Weights of a small mixture-of-experts language model, trained from scratch on English Wikipedia: a sigmoid router, 333M tokens.
Below are experts of layer 5 (counted from 0) of a mixture-of-experts language model. Rows are named router (the router's row for the expert), gate (a neuron's input weights, with its number), up (a neuron's input weights, with its number) and show model dimensions 0-111. Each number is 500 + 25 x the weight over its row's rms, rounded and kept within 0 to 999. Numbers have three digits each.
After each expert's rows: "comes after" lists some tokens at least twice as common just before its tokens as in all text; "gets" lists some tokens that make up at least twice as much of what it gets as of all text. This comes from a sample of Wikipedia text that the model never trained on. Tokens count by the router's weight.

# expert 12
router:493471553432512507495497526460473544492503496509476472491514506505520499568453525491489494508537532528515503505496516518487485501496451511466509518500523442480542469460513531493530514510479506517499501479499508535522491523536553501507497534477505569479509507498524517491511516508522515508488538534502515476483466501512475510579450498482
gate0:500489459521504492521527496524490554525532535479515479474494518484488485536508505493534506501481512505529517505489506469538557483483496520502472517487485467517537516480467527479451483516505501494484477511532514538484477520502491538497476485451448487479523517491493445531515470463489504537525539488534470510495478481482491499465486494501
up0:520523489526485478505508469487497460535495510537469506512460557514503487486503535542479534511531477500504491508487535482501485469500483504450556530478471513480485484535496459568478519454517521445510498452499505523482479534511546476499486502481515510507495445542472513485463472503488501509518494468529490524494503489462521488511515522500
gate1:484510493538498492513516448489508494498444468485512518483478524524549519450491470455510469494495488535460490500500516472500461523501529537535478472458479479542494505521467453520450523518488490457510481483499538473474529495494500499467517532483489477497521515548491480481507512522534514533514508534482501496506503500501491501466506521488
up1:499496550528513511518497514517499536483516482532471516462477487524442514507469528506502478499492483474521520466467496488482522485506494458513494520483502511426488534480495534491532553483534474513484478490514483474547460485489475531508536500522473474489455524472514513535455477503492506510500490519474512477518482539484516500520530444493
gate2:480491513468481512469501534492512526481507466506500475499496522465527473506467500546516527501492481501507494487490542533488499473501503485491527518518554512507532497518509507463474467504504505481529510517505514518458517511469519494551438487532517513481508497554467494515534511465519489481468530476520476526495475507494536498510476467510
up2:517480488518449502498446445514502510490476515459501492469453514498470484464515457469495488512518478474489506539505453484504498493510495512483498506483446454507484477467511514506539481517483520519540490512520478496510520452511516512488553490486542512512508472555548491510487508555513514519502510474483541475520564529461481522485509517465
gate3:485521512515513494462503476501508502498529508492498498512494516481505493505520496482470567530480482483504537505539499505480516495524506520473514522485536504501481508471443529507499497472497497474471478516510544499443453533513492458524467508488521540509473501488496535476512507485487486493497504542501461479529507489503516512491501533524
up3:540460520538475546480537491494499546507500508516502499426452498521511530462513530506512469522520511519493495506491472489521521495484497465469518473473457478480476473472518490507523494516541514499515518497502484520472478528486448531517507512506471521491524489467451505504528474485509540508573529528504498449511473504507486504499507481487
gate4:474516469476519461486527491451488464510484528536507458435539485501499532520450513497496516499502506504475471498511491488526491474505504469527536484494487469521498524503517495490484495518461501511518470501479493544503485505508461528533477544483544496492493519455486504463482548546492529527485492533506513475496469525537542497477518512515
up4:499491488480511493489485485496490531529456473494476503537493459490519541533491536558501570525505498506547473454522494452511476507501493491499465518521510478518504487499539503563516506508515478491494473528497493542555501504543532536492506508477510494485538451512495496485492479462529494437486498497512492528450539504528507470504507506439
gate5:493469504542459501526525503524510514469502547500495500503505498505481507504534489498481530524482514510511555506505509499504551531494513489514427469473522484488530495548525480509549456523490503459495528502493462482538504489521528451519505493506520474460478486527486503548534572491514484497471494474487481519514493525493499482493504498485
up5:480520520466519437526496484433484486498459500507475513471518530493517511473503485485533532479505531483474549484510535485499535531515515524478500550499538499498528503511499502531529549531501467471479488483487493487472476533510527511477553494506513489518511466507513497472520457495515486495542500512516539504479524500501507472504486506471
gate6:504513507566529514500505502514473507462461543478478497538523492500442489476488474506512506475488474492474479487513457486516540498507477497489473521544534505551499460512504497481513494534490479538481535505512512491471483497495466507528507451510491520467464488520546526481494533493542491485485510485501486498502529558482516485481475495542
up6:507558484547490470519509434538520494495461483513512528496451494489463489500480512474486521540467486471507531450483502528483514485454508474511487479480465487472488524511478499501524508448527490515539522511468486472535455482508483494489484497517467486552455517488474461509530465510417549529509493518491501524469530473495513502433502528507
comes after: "'", "\"", "that ", "had ", ". ", "he "
gets: "s ", "he ", "to ", "it ", "He ", "have "

# expert 0
router:557491494499521514479496446476512484525467467500528537456520521536463478509514529477480513508489513488568483496470493521504525504517485509505475496542500498477541512476497494481535496519521550465550491484529508494489503473468501512486517544498492463490505489497485502483539536472529498497484541486479492485511485514556456519537517532479
gate9:520457495515497496491483495470511479494492474503496519478519471528526522516473509533508520539512523497492543490474488494514471545490514501526452533512531493506487491537521486506537496495505475521489538510495492506484490519537508544473449568485518525523531457472535541508505518436497541489510505540547489519471497489476489480521460525496
up9:534525494515460525479509511503518524497511517489522475491554497486516492513501523484476510491481507532508545512485499507500502538484531503509509496503494493484527495474489451460460495533519471497514481504511563527466512520495503449521463476491514522527515537500499518494531504497487511475510459537524517471458553488453498481504496522496
gate10:562534491471487492499521536506502510500485485442504491526550482491467479510486467541475507488462562529490491477462492513455466512457521549477504514489500550485526535459484533513523493484516472505504490493458500486483521480500472517517553482518469481525488487487501547509529489480540498472507513489509512507515499480503482540519504523518
up10:545553508509510503480500555488498493466521485478502496514525514476458476513500496555480510524511520449489522506472522527471479462523530477458546505482464491496514482449504548525507465463533499479491518453480523441469504485548504513495530550512448504478504502517510523519507460494481486509550498469502511472518480483507469522487516515468
gate11:544492507486530443508494490562493540485530462455500466524490501478507511485514495495497533520469459511445486526480499506466521510504496497489510520501595500521453525489493563545471497508444479479489504519476486506509431448528501484463501482497507529502513536492518536502548525526484443475477530497517496531473449487475532514522521531515
up11:511523490484483494506429486526503536510464526476510493489523496459480510506494482519511501507487502482502476470483511500493508470509489539516495483507508528475523459472498526492474467479479490470501487533489466465493474463504496471474534551502505503480504519473517503513540510511471464508525521496523496484492490470476507545492458527451
gate12:527487514505532532502548474451474469524529519493483512484498466446509540492479503525485518503527489543542508520494502533486495520505496487548453480460504513507491496471493503506500490526520522469502491459513513463481483506495485566505491549487507477502495439497513525472508503492517549466521517515517513482556512497499505554472433468474
up12:519493530485510480521494491524463495532456515474475490489526493472536477481506501501520510523513478464497510484495541527504504511525496526511539519538478493490496478506485501574485489483506547445491534512490500485498515500495520472474508493489505492502498534519471530510544505530506475446518476485519461519498480489487520511493541491466
gate13:456499507477521486480487532506460466518520514489474531479491516496502447533499501510453520498487420431481490477503477515524524494480502515504487508522503458521495487489477528496492526504498535491541491529508501506544528471459469509475490519475473473464500471520518479494476508519494532542480512502456473526504500497513467536503461480516
up13:479497505468522499454490506481514493503509512494505495496518518527460471492528497491518448508510481477487526495465490523478517520505512492494513487494525500520545442496480513436460481507469506522519477491501537517492461509512498516506467486541494511492527536535532503494521513522482500467485499441536532459508530479460541530495474484545
gate14:498528554493531521486467517504482514527529479490480454519534516461519454537491527512526514485524535533518484468506495517513511517493496485511506466523523506538528530511458545486499516517512449441497468475506486547517506539499469515514530590491448511482516494488490507476549520484490496517502521503456494502516450512502485514475516547538
up14:446457487518461492523541457490532478467460505484540511462494513521546488463485517474511454521512511487432564508513506486471476448523496502527508518487472475493501507448489484475531484505464484535494514510502478456509533472520516447498463486501519469530520506497534487493481483509483505451497459502536514490501529494471450491489514479514
gate15:498495549486496458534499501525527511507520486521495505487508491463444466456471507524481487522521434517512484482492528507490505472510497480503509473482493484508509517452486526471519496468518461487518532483468528530486535543511486495525539479497523512508470510508555493492534498517549494494511521504541473494573508473463491458477436509511
up15:532488468528452547476478497518486515478481512490543526540508499505510523524482488513506519479502528527493571523496501498507524514475534477507496483503519524511498541539514488542525472504524530501510512482499488463478469456503477519509501510528457516484526478465479518463460504520482545470473489490474521471469504498538479512515475496489
comes after: "- ", "\n", "\n\n", " ", ".", "=="
gets: ": ", "| ", "= ", "\n\n", "The ", "by"

# expert 15
router:538502514440526508515536501455534501530480487489504457465529535535516480513476514536463484538531511493544500528503534523472468484495528538502549507525496492497534486469482503494516524527456544504508472458513483546506534530479506472481490549472533522499516473488464490499531515493546510528506491482530492505519495474523459505509495498543
gate0:508497507513493520546511519473518521477475509536485460480474466506457506528536532513547521467526489414494507468528510513445525480512524471522530511532534530497476523500545525408517498494501468496533506478466498519525468527503502468523502425495501508499516499479474509490462477474492494512461537501501473498459511510482519475485502513470
up0:508505501462510508489476509505501455493540493523484475517530516506508487506510548471485528471460550500465509478510489503522513483504520493455486499519492498440498521485472495513540529441496510468472520522456471538496507481513494523502487492502553469471470497482492488465533548531549526528477520518491484488520506480513470492533500496487
gate1:514447515492456454541502501499543518519491499526495493477513498512504495475453488504508482465556496517496534520506534519474509500440532560485525475506562501511509479488471514505490460598466492496515518443510478478558514487466498460517508515521511482512548515488515481544497507480538481535508509501516547472505503556536552512460449523532
up1:498509508518572554469523536497489519494512491506501449488462463462515562506479513485506482546518512500488503504504526466514525540470431495502476489455498509514547447498503512489488497511505538500513490511516540492495491487529505494464464439541506504488563514533520507495527487489514485505480491482531477496530501510494473514539489496467
gate2:509454523476453469493499489493467526493484503504516514503476492500460503476485497479511472547512521514522499452492528537473488531487494465494485463495487476493505517458491513511493485544483475486522497470498507475517502481500516517484508551492486507515508492496478493489548507453510496539536498508507518501544488503530521516482529500496
up2:511491490487511477524502485432476522519475501483503487497482500523475494473496495497453498497540543467496483506483487514489536473497501474498496520490463497500510467520458523485504526506540507513484498496482506489526517460480491498543468530507517515491502486508472539531511525525498487480465471506506526486550510447504503474533509489450
gate3:529490491468487520492519521517517558458512524595500483509491499497488498501505498497469512503515467519536519460499541507496525508421508388500495464484505498465497495506533518499477529509525513540481531504482501468480466462513491520515492476508534495501475507504522519497539444503494488520507460516484529493489514508527527537552523510482
up3:464467492511476496515448508524484520483436522449520520508504502491511505470571516505530503494506544504475484494547496500522531494491470511496500502501516526478470477507511515453505532508521500508484488466515482490551525495505505495535505505503502506533511487541472494514480537460501535463526505510491532501535467461486544477463479518467
gate4:493502458506478540486464536508531503512548550470510511505527533516457525487515527515477494488493506490510521472463508521528506511480515482479517512517512479526509499496488507500492531480506478493483538479509511552528496497504501476522467561484504490468474532498491501494458515518478476508508454493500521540475502546531452509502518514535
up4:501482486480486490477459464500471513500496490518468499519519555535533488506507535469508510496479536565510468546464499476516527536508500550496483503504496509452507517499440536499492509477545509491525499551503501510498487511513484516470470480516469498518549513473514553459498494545434499482514476519498446513483477455525469523523550493466
gate5:504526498496497495474527554506499536476523469587476511500489455469511568510450496481476489484502499457460499456514502483525482481535532513487484495504492493499511503484510537499480503497509486549537513500481515490499508524528514515490475528488497481491521491519521524517466497487443513516490522528463460548510480477498514454465458467493
up5:498476565463481510462522536503509476487475493467448464515513535518475511486490461449516505484492528500467466480489476522527518529443453494481479519446499486494513520461518483516481538547480505498491511504505476493509456516496533457534511472464481529524473496491494480465516497474473522520470472486481541504547480481444491478532500501448
gate6:542500524480513508504531511492464500506499510517478509528499487502504492458495498494541454512490503538493488493481501541481537461515456507476489558527490442483517510497532480482491523476479493526482475510527469526509513486515560476486484471429530513524545523490550464494495527457513487453485466485530524493541526539512476513524511522515
up6:527464495512523451481520515511541489453509462500534454486536480496521481509453471483513513535496505538520515492449528497445480474491469486482478510510510504506501504496496537500475474554514493535506526516507502495503552499516511475463484459473574452567486513513542502488490456530516528475423503516503563484475504513504527538488456501476
comes after: ", ", ".", ")", ". ", "\" ", "y"
gets: "in ", "\n\n", "In ", "\"", "\n", "and "

# expert 1
router:529474518476487501491525516526506542493525503507499496547511506468532523523493520519482483502493533508532522483498579510534527525486475524456523490476509529480496497509494551548516543480520496491500521483512525490522536491478500512520496520479473520517488482518460491460536538506544520487480548514499507502535478499518497520510468507493
gate0:483510443455485512462506466504542488481503516515532509476507493539539474516487492462494474472499494511483487500543542526513510463514504468527496489513509494511534520545485516481509488503501489498548466534482512489491511512509484478510478558477524471531446519527552494506507524524495469507514474531470485516504528480491454507473522522473
up0:510480483453517513514475514491504505515511520539469497503531504525495497496576465465486482483524465496454512545484499476497515491466537506500491480515525467520486484481544477523460506522504498512490524494519509518518519496483529470476504494480465484502478541513503522500508482467507503547496529505477495536503484512485516512495536502490
gate1:469519463518491532516505453521513576519476524474532512526478521526507451462452496471486536469489518493547551544470534553498511501496505543492494544483492512498529519492489508512498472496482515535524490501505463516516507487483491439484480520502536490495464467538506497507512525518501474495491529495497509502499537518407473455491472515496
up1:540479494511513537514495469515503484482483530495538509519473457545549452497476525537469520488543536533536512491522509464529502497506481479503526511482502528511492502524474512490535475477533542537518489481495531507468483480507484491532462466532503485431501489479515440531479483533532480469503498483472517488463446522490450500503493486513
gate2:529470513490489461545506481511517472534511465511522467529478550478437462508460495504454531485459451519483503529512489501555486458519513481501518508443486546464495489487501497458552558459529482503477489523498532538495484506524530529542510503478485498468499476501492473504525527509517496504495490528522541539539513433529494503484520497501
up2:489463489460515521470494515511512502482459507477476471475521490508547481504530533483532493472530534522507526491484464519487470522502496500481512526487491469506490473505515538509529491518523489500497514487531540509455539508498509553494514528502512536530491527504549536512458545488483514489547476499468543471493477546489461538495483506529
gate3:497484515498499500537505493461478522475479519493498489508468502484454462514526510527526473531531522488529526490505504457462501471447507521486523506491513509478477487531496496511524470582418518483510489438522478488506464512508517514519506486488512502489545498502472517478493522475532541524552462482543494470459508485500505472552519517538
up3:505461488487519486509456497496505494511478515498511490510499467575523538503527518520494512488507492547512506550492508505541526450491522502476547520505490447472485461482470491502502470499530461486497487510494503504503530488519527481539490546512488506485525501511530500479483494538514487506525483478477589487518523567493503520515514515523
gate4:502484504453493501551522534475502482481497509530498507489515554569483524493461463528505515494497476486481563525516472495502505481502495489497531469489497472511511504489502501474499563514533496485524510523521511537431527490484524527500540514524468534512501482485522489480547517534501518521545467485471527495530522518560510498499531496476
up4:522515518536543507481538419525511507499497533501461515498474472482523492497508500513469535495462482480514497486514504566515528520455486470494429548531454553512486472489511503518517436489502532509534467547490461488521481511501463496486470535501501503469458517484509549524475462495474473502501496566489529486491484474488530482463472512490
gate5:479467463506502496496502505523493499508463522498506503499478508479465469508439507511509509523449451547463458513478522477487517487478501495517479487519482455513529488449411534535504474451490489479484524510449488493478480492503502456457486546479484503459523508487487469498477479521505506534467509489579540458460503513509457513507526531489
up5:515540493470537481488517534528457511505500494457497483503530509526474474544484492563507527478507487496478527453506512466475483558495483535538530534456520500533486538509507521509503485518488503547516481476540509558517511524483515501505486488488504465524509451518508487497520524505481508499486487470511483486463495492484504445521495470512
gate6:517502481527512541486531490515476529524505488539505490528529499537461496480495463515514498511448500500492521460544498504480504507492506494545505533496495505580499451515472503556525509465523522531484514497529502529516512489470490494480481491500508513495515508525458497522468514502503530515464501494542449484544505511478493518504453559483
up6:519465494508505490529499460539525518529498508459499492486500536554480533506500503506458490469480537527499517489429487515511498522491526489515506501477443456491518463491490468503470480523523501480513528498493489499496543492532511506478464512518520511516521529485515549527472524512510499519509480497450474515491498484512538505442530494500
comes after: "in ", "to ", "of ", "In ", "on ", "for "
gets: "that ", ", ", "the ", "a ", ". ", "his "

# expert 14
router:527471517502492519503455491520519516481525487518511496462513508527512499545483551479516505526523515473520477527483521523458492481516525456447498497578512460485503542471498514490470519509526505527528500502481486489503495501515469480477462484460481506485487505485522504535494477484490484492549574506479471509496483493499507539497473491490
gate9:512489486484548509489446573528511510506497534502467499466504506526496477490517480503453512501521534479471517492495507530476488522503502476457495510459547489473482484481523530511515495518506471498498509451494538511515552466479503498508502510492522540510495479512516476423539492459520515506487493537476520530572542488473506515450508510536
up9:456493546484491509510466562515473464526521502517509488461490507493535546457490516502511503493522505474524516500499520490494515483522463517493522525485498497480501489531525506490496516516442518484481455508483447430493489491489510487500466522527448526532508502475498452505543464513509517485505504495496498516551532463523512511555460494552
gate10:513535504481567493499530478490485513536471519472504525472515530501511487485488482482457523474497446492467521514513545469507481503484512539515472544529498456526475485472472502464502556451542558489496469512491515491534538513480500503545533476502497522502522492497497485497486486472460486514505503524466479501537530468443503523442499473522
up10:493478503474492531465531448556500490471501527492482479485495496472549497519485509526531541513474512582487493522490506490523506491505446504516474490505479532497494479544492525506526492460489516526487528528497467489552533469520479512500502524488534516500484483525491481471490482551465499500505513549517489519507526508483507476510503496478
gate11:510495494489518489517543521494474548473438535515449507470493490478500484529511523486449474508459475450474493486477531480518497499449508496508488483506516511519513513519485517533489449520530543496502497469469512464510489482456483501509535497543485495478509475541532538501481476507516538522495542499507493512515481495508503506544510548511
up11:489423483480494491480484557497488510587477453481467553538497479497556511481510495476474452493483500491513482492472467536504497501486513525486437492484511498530523513485488490519498485506492526507564494524486497494506492472523491510502472520522493464459473519484493478462491477472526544487481516455500497543507504525458510485492477516522
gate12:498499527466485488525455484506478462494507489500528472532507513498522519513539500466476489501505514516556504477551492516494514493479455499458518512506495533479545545490466443498476479479460511494477478472458425503523463478511479490496489468490551502480498493529487517511547489512510491451475479503529524452523487499495471495508493555497
up12:504520475515472474491502483538504524508502503464510547494487488524484478503480465477468523484508506502513515463518506492526485507453497511491539467534516569518512533500534499460478525498502517502493469494507513498518505468516541531494478486525499577469508480489495509511480487477512490459498484533462513503493463433438443521461548496493
gate13:498486524519545524497466501485519518529515517522481475535520533497506526495468499497501478521485494490545470572503490495488468498520493495544505498472500487519493508480530504508527502474451515488546510542485519497505522459503496475518509499508513590497492507463498458549552473538498495476536528464448488536478486506507513439493505482493
up13:497526481492524513437531476510513521500533498530468492461514497508529471539477499474528478474464514493494479526513487502507474500512479474524517499471506480489475552494545523489478520506488551530511472529446500499494517420524502462478474469482540513531473514480541457540482453525486477515480488485447497465456504485465495455490521493500
gate14:471505538470515468473472505471509477474520520503499469499489535504516489494503477489521498505494494477494508497481485516470518480515480474517506505517498501509503540464512503483491496500502478517494496471482449492501436479556475460531476492518504493511502475535481516493507469463479518490496509567486491464508502497462499521506542501489
up14:512523550471490479535512528534478473480489511468501468528521524510505499455515490481491514494483528482485556503534487521504476479494500551509530506485506549483554481476479473508474512498523506514515550501540545497487496519467488490460506541499506470505525500520462490524540517494514528470536517451494491504529459473526480517466476514493
gate15:504535461488525471546509492538555443583520562493490524548500489512528483533503508483508513497503524490503502530507501446524480492505494532533493554507505525543485522502495479547492521504493481513498501488483536540476522542472481515489487510493486461480488511512484497459514508510477508497549492533478517523540479503509528504471505508485
up15:498504534506505478501494490521533532487478518487487512513500487517522473521480469514488521501471517519527497503510528437503510503490521519526510556503521480522486504453467466495488495469542531524526435490520497508529528463489533490489534485488521451489506516532464520479505467500465510515490505490542471510539502522472470531481519477489
comes after: "| ", "|", "; ", "for ", "s ", "–"
gets: "| ", "==", "|", "his ", "===", "B"

# expert 2
router:520462473494465548464484453490506539458518496509516481495548519517530517486506508489492444540493520488533518513545524537456489494491481530437536496511517487492531514482515490469491480550485524528498512506490492536523549506513518466543480523491538546512500474473534484520504524530510500463531488527503509486499510523557483484519460535513
gate0:540481523521509524466457479493525552473538528499508495474468482485514505488481498507501512481473486477505490488508508494520532550454512459554443487512517490486521472487514556497510503507531508501538505514530478501518484518555477512470500483524453479491478537521465512489490516464484533519574534515456517526553472488509527491554507502531
up0:480510520502493490493473520491486470489544506492506539495494517511522470501506530443500528508462498499491499473463487490485478508469488466467481518501501484490490500458494528502469477529526469498472501494524442431524542456474521530505475505482477525476533541504474491497462501518512524558511484476485516519557533536496454492518537457530
gate1:506523490552467531489482504522531471512511455533494518482484511499490546491533481473515488527530452515518510486459495533522482479453512438463523487510504518518496549488531491474508523497491479509468525476484487454486454507447504506510474466448479474472510515449477511478520489468528522515495522507491505518564490511494480562508552523535
up1:509467501509500476484483473519495508498493457465469494508500441459472503473519526446490528443488481539513490524481535453476500512469515532484491483513519557483529486474473498489477504455485483533496493516530513532532488522536527498451481490460471498497500503518529541504520485472511473482537465538470556457484465508484541483513472514437
gate2:537502477535493490510480516542443478497493478454505492507518524498504495504481507564487498514519470532522450476440505469487510508442517491452472465535492489532484524484492531497496507487539558450497549482496520503490492508511486527459474506486502499445515499497484498506504521499557511467470502494517497524556505526503501516491493501476
up2:529469484504508493495516526548504498505487495489468542496529513504513483502461540482513497559485540518476485458467510465473523519484524489488490490493503487488509522506497543528515517472538526486492514481540484510497514483555494471485504532488490491447470490468509462504471486490449511469480502463505528513543458471503510519441478518473
gate3:513458532465508481490557482539526544489523524516475498467530484483511513480496538521500519507472504506505513503480492518462489473490500485483511464490515469482520503511496508516493493444567524505488502495470499505463549549502477527524517484501528474521490547475472481525492482465487493507490489465495524500534486501504472483524526465499
up3:427548523480456447527508495511526495514458536526538484525475527508504487492478502513513536469581493525494527479489502462528549422479496492491470475497490511499485547476500516484520520510458481507501494513495442496488459480478518484531545479498512450454501511495501516496489499520459505529524456567430508499518519450473536527461510491470
gate4:470501484496512511491561505464479498488482516470473499513544531554502493562527504534487476536488484494508530514568511473478476486507543528482522512479474457527492481487518503483512537522477523482494485424492487537490555486484528458528498530467496546540505514495486510514494494528455495528493515503497452484501501459522493578529482483445
up4:471499544519525501466494488470516473498511519456549507509484503514500480522512554511488477474517505510526482472532458498486537490548527523512511492493470486496528489495489502497509504487509510510510495537517487501492542471502512471516492547480524483499521508450482493505495511543483500471495492530505491488517473545527499525464492472501
gate5:539472486478521487456483452530498464511494490480510509477436514498516495487533530520513488503462523515496492530537495506501498506524506469515528508560541475510501468534472494506466499521477476512516521503528502515468495487539467507494509520497482542508491480501512487481489503498464491505512506454502477476478524535474409498484516475491
up5:554503533482483510510503531512497481474543467527504515519540575533465516504511499525501457491467474492544496512498488501509481500501496455524551472487498507497507488523532486467504492481490489529506504506540485519526514526467469521529512498506497504533498525468502512505545510500508509514549468479527503477490513507481487502503500503471
gate6:513470466497492496525535512512460526497504516493511533487504534512485523479471517535495436556486439490504491481458490547479530486470495502510520506468457457529461516532531539492480520521475541535519445557490520510482507454485475543522499508489486490464501487487465522496570505447544495495545502495525499492480514511498485499494487530480
up6:501494506490554504459504496472506499497474506500449505474518481487490492503559491515457590485513510513472511510504546499502504505467512501469485442509504520487508490483444491545520499475567475505500512472510493511515496526503476497482464495514502491471516494497499493480476497493503495520464499531497520515526495521494531505542496500523
comes after: "the ", "a ", "was ", "is ", ". ", "The "
gets: "a ", "an ", "one ", "first ", "part ", "other "

# expert 5
router:522428483529497534476514452469514511466454504525499494517504516476485506549490512464476514486477510497540505540467508521537512466500490533481512535525492469480563530485496481490513518491507516487552495494501477488535493491518457527500497528488475482502516480456495518524496525525507499477524533502490478459503533490512503500532447525503
gate0:476516520462549492499507472520514461523451525514494493531518495505536525490490543497518489557488452451533471475499528479480506517466460459513475532473513498523456498523527531475485470506450525530498437428479487551501496498503438461526500501470513476519473510476528509496537476481516483491517456523508509507500528505507499498481518511526
up0:501485452472469495470486480477507503525532509518473480453493511537519507556529530472501514505520503459514444510499481448500522495536487517511494529513501526502472504502503458486492506503492535503494509465476548515476449567517506508507482506504443498529474497475528506499526533494474528489536461527452488527484507452505582544472505526518
gate1:505503481525545512497486496499487484450492492478495463508553489494483523533496499517494487491496547477528471536552472488484517491498479516513509503508532524512570524468536519479514513535528521499502494512507502553518497528532440534526508513475481514469513499528562479494490544501500512432512522508499473478486475465497494512499468537526
up1:495552486530518519518509470527510519511487502467498490547515506510511501509482472487477507484474499519469519497559491478538514510434494539484459527501516530540514512517519506541540488508574545483522528532542569485513474483475529502510563508497466455504453498526471532452499509553507502453468495482458513535559484508495544490481446510533
gate2:476489484502516504516499501487519499511543450521498541477476523477495516508454508517495516525449496517498491505499493471511497540531511504503516475472484487506516518503531512488534516485533503508504545483505511503537506463520515476521472533487523513441538445510538499523491507555449514480498507474497518466513514554508482459541485532491
up2:518535487535499482496518501508437479490530473493489535518498492465506503519549495483485503465476454507464528548500491516495505502500499527505540501517502547504475522533485499503504511485497532465553480492516526550492529514463566515529500478465459530503533456475507508525527497500506506448494514472542531499513495501473477485499499518468
gate3:476507492496507509479509513498459500485497524489475503489518483502538479493494501505503507468500502502504447551520516563462492490529475499440529477515520523569469481534512493497513454527470506518504483500520504525513537486528498512488465525483556486451506524536497488473567555536525521537481519445540470520501499492494498499466465478490
up3:437492539512502533513520493492516472540485511487518505505532568498504470513483546510511497544508507486554471486465526517488473477528497519457486536553510481487469514461487470484489516503491524496503526526505430513498476423545514514527515500468504474504520484468474443462484526521502511510526472501484461480494535493534471466506463470506
gate4:523501518508504494519524505485509445507545516503490508514492515456518506464514494510514544464490524493492554498444519500515500477486501515502495514491507525515470491507477479521543443482454521522503526523513515477458517498486498469521499487470460483521506536505500531489513534511519537507489472506504529457531499549507445500530540509499
up4:523493489494464505521472483510539502480503490521486505449482521507536550476487541486512526457487552524455489474477497501479466517510480475538498535456496498456482545519484465487471481521507505487513449503489464473478522461495495495454459472504568477488508498482504518514499485509494485529493509515493487534461491530473514520469552516520
gate5:478495506493471503483526499498540483507505489488495527491477485505497517536525513482560518559444528511498506515505476525489496520497496506496465481513540473480506517531481519472564528500489486506482522523502528535418492506474508477475508530464569528501542495535522457443468499516499487476507511501503493476516492519502434474499516507499
up5:494452493506465491494534472462473512488529469431491514464481470502529499514504500457517510527478518534510512516462511508507528517522501518440513485514499496518499540527499467440506494497520473485502509512497466491452478508527481516490530494484495501476512497526452490465491485529527500462494533450513494465481476471514511505492536529537
gate6:552468537522465541516487498526507518500514525500503503518489549491503488471501505492504529470552536519498523515455530495520578499507515496460526505520514515479532486456459474490476506529531509492513533492457481468463463530497521503518508522458485525488514521555531492490506529459503480493494495526498541431483506505500519503509458518531
up6:451459518488457497481535490512508519490517495500479497475480492515513520550481502526486500459459477545503498508477484480492478494517512513545447545470487481477470500523483568530511573490495466526495517516547502534489480492528516458508477486504527513478484499496529530445468508514434509494516486506521496558507498474461479510535515466491
comes after: "|", "| ", "==", "\n\n", "- ", "==="
gets: "\n", "==", "\n\n", " ", "- ", "==="